{"d_model": 320, "experts_per_token": 1, "balance_bias": true, "init_std_router": 0.0334, "vocab_size": 8192, "norm": "layernorm"}
Below are experts of layer 5 (counted from 0) of a mixture-of-experts language model. Rows are named router (the router's row for the expert), gate (a neuron's input weights, with its number), up (a neuron's input weights, with its number) and show model dimensions 80-159. Each number is 128 + 32 x the weight over its row's rms, rounded and kept within 0 to 255. Numbers have three digits each.
After each expert's rows: "gets" lists some tokens that make up at least twice as much of what it gets as of all text. This comes from a sample of Wikipedia text that the model never trained on. Tokens count by the router's weight.

# expert 16
router:126109094144154118130129147208159162141149151123150076188133122084149167094125113130136190166160122166185118089102087128144130136124131150126122128152126113147090142137121139110184119115129111128072138164074140112176104103084114139110141171
gate0:139099120136073125177144160084127162123152068130113158129170104197092141150166084104108152144049154166122098164144156065100132112147115088119124165097150125105125115155156090158176149141144096148127142121084155117205144142154099130115120091
up0:139142094112074138166119163107159191131121095119138106160112126142061097102139079112159131119147156169112064195152121123113168141133120099111133138110140167139126167205141036138136125099096094155108112167125072120168094093109095140084146072
gate1:100099114113118113149140133204144138139150121170131111089146119143148132127167168127134090134093139149090148161201127160151127093130102160104073186178110041189097171162189082138125154098129161145108148087158109118174127126127142111119101078
up1:139074164155127103098137016108117170109111084118151138152119122051130168166086130057117143164108141116162149111087084132134147118101096130089142135110123151182183112129175165147116108117168112128130084169076134162127124084140156158144125151
gets: ".", "\"", " .", "?", "!", "”"

# expert 2
router:109106144150142110130128106187129098168070131128138087165190056162143120137103171087135177097181169152159142101127111136101200106052102184086104157152116156110108208116140088136117118091065152103104131178105130083156062106123102117077083113
gate2:180125076119125111113144169136067126114195101089150130168123108170142106106153195197101093117169097181103120154136114101099116097098138174092120164144069168102165065123116132126095146144229126096134150122124148070121151142166087115039139073
up2:160168092132032078102153178168093135104230117140154089102135076118149148138166138147141165110108063124133178105144114146129114135133177253113159156152156147114173163100102133107086104112150134080149146107141126125164100123080138150174172107
gate3:130073121141155169114147096137107134152113112078156146141094182159122185142124133048167139108168107123170117045144098104126055136099129131159127076136152132152102085165148169135184096117133133175089160139118150125129155091134161241097094111
up3:170083155155101131131098088158136129181129118129114131136081125147124081141214110092174153141179104102126102137103142117160099093135122143122117084114110106146103122120187140112156077152080076178136131123036111186162158144050151206134035106
gets: "-", "'", "–", "/", "’", " un"

# expert 13
router:066139145160152108128125139135146135125095136121152073191150145133151131131113148183117189135133165184201152080120097158103131158127092148112197173191135098084092110100086071096151103108054138104135105121164142069134105130125103115098112117
gate0:178111183110199108132101160139093138170106088139135146089165140117119086074125146110137142115192174102189102161172124174038131167108161145123146141119141154126114106106138150137168114053067127149163106075167096095132079109102143141125128203
up0:139136133185109113139113125174130139103097141072109125127075165127085184183151124132153145112101068145076148139165137134137113050117149112083130140141078140139220075087130105156138129116252083125071158140119116142133083137104130099132115090
gate1:123054123129105192137113104108182174213138141145139102125169180162157127074150206169150145084125108150066112134102153096148167160146131169130195159065100158072079066140065123074062132123102118140202064153027113143113122112128168140128138143
up1:138141092127148129153138079144184093107079092161159109093064154143149084159100137141175176165103082132093121091123121133101132155095164157135173093092131150133144102144148167113090162155169107157136135086051114107081088087106180160160113122
gets: "ton", "o", "y", "e", "on", "ham"

# expert 7
router:113109099156199024048157142177114087125135097138084137133115102084119162100148136127103194115124169148174157157121114180081133112104130173124110140110133170103099135102122090053123103121167145104172190152082136125189166112107093112137135132
gate2:104119082105126099131110171109169136200106173113140105096165140086108083124170120118123202114110161162156114135130132146143136022109134156127126140106111134102123132141213138125113159173144111176127126120103164114081122064150130151113114082
up2:136127119194110189147120179140165139129117147075189154159076115129195133130052012115182080130133077137084129121152100057175136150112099142111113131176154130120153140132114145126142167115095148077166065126130136142185143102133110128156142112
gate3:121176084103165090130119128117127150133120125123147099212075089143115090139116150134121181058105072185135150135125115107054148137114167097126086127179165196188113144205122156183119109128121086114097120146106112147122167109086093159111117165
up3:080110096137102142118142169145124148132100131146126133130216167151111117155154126076139101156128158101064110095162151107140167117142097129129134165121131106104131125119191068108172165179133124164138157096153176187106083146159147147133104155
gets: " the", " its", "s", " their", " his", " The"

# expert 17
router:100127167125136124076149154145117163097118116119151122170123063091172180061178116145069162064154100121119174091156126123196176116079134109124121142155126126122070147114139120109163084132094149139118153177147133106085147087112138076125174139
gate0:117154138135141134115089089148066116141161086137091139114115110108138162144131141221141161089194174129143145079133091118066144193184107106117131095166144095216163193157127096131087144089085115139120119152157208172142145125131176135058071107
up0:111101100087157110142070105111119095107141073144078114089062088075198125100141121211121140106208150099132091107149117155144151199172144119102066103137146109121126201147129095135106100164119118171113149165122179151155117116144135186125115161
gate1:157113131164117111092139130136109167145185114142142144159127095131151084138131190116117118115155105134171151117102094151073066072137136079145124096146096144146125089105123113142114140156101120169140195125159133108171130103118100127104124149
up1:111139125039120117148092164144167090089129178115101144139144153099125145119115061119185103115108162064121098126172147146139145104171123176146116125096178129152080143187176101192139101091157158106109104094133091121090130055134159102166089126
gets: "s", "es", "ers", "ies", "rs", "ts"

# expert 34
router:101095086173181079115133091140081186125169127107135105156138102075105176069179137079079151111185174140161134138155076144162155170139115149153090199141165137080107149144130121087117114084093149078133162154143125097133148136136062066101155167
gate0:080171176152138098120081135134109183135128133157136094133118082108134168142095116113145128140132099129134167109138178133125182080100155190095127143169045160196139062142116146122135148137126199137136133111150176055142116156112153135143103112
up0:181181110181113131221132105092137104160150143122106128132151146151183186124178118146126125095074176106085145114098103124089126098114139133174165112012123113182138122114072146186110087124094123119126137135154128096094142141155107166102155094
gate1:109121138116118059144168163119066083145132082104150118191081117132180069109169142103147157148109130120128141164187140091140159165143175143168097127128128124133150100101160115112158092102085100151139138077101110106119094104099123166086138094
up1:139102097097149123079107135135165144097087146125124150105099146074053110148121047099101145096103165172141131060109166152151125196138182170142115212130089169124082114081110110143187094110092099154091136158142133115121173135103096090086069104
gets: "d", "ed", " the", " a", " The", "The"

# expert 24
router:064102126143138087157106082158110125173097147166127104142138073137136167195183098119134122112162165152120178041099122138167159086071114156136161127136156167130182125088126094051121139133110141118164156127027126107060124098108099118134165140
gate0:109141106168128198107124079138122182173159132083123094108077116112120149194086163084107112162106107210103103113158062166092151102186152134202129155159175090102133095121132154167138144139099105144189158149135137140132100085070111076144094084
up0:115176157171100092139103163104112061127057143175144117143136109140165066063103143185122122090143119054131132147066149147114139129146137139115151123119099146118126164099069156104158129136198137122054149120193096125074137123133093159091112181
gate1:117167161142106113118134167167173133110107155154181139178181139095115167111113167119134110080107098140200134145168133097179152160151120107169069097110050145103153088114113120059093132147196134188143121136115141164124142161138166089061098168
up1:091116135078125092117145088141160086121182124083112143120168133117106108143180136078110137132112091085174130123140083085138110091159146056126100086136117143105125114161053168105138090188125187127127070108136167176120134141124106153053111118
gets: " co", "te", "ub", " back", " off", " up"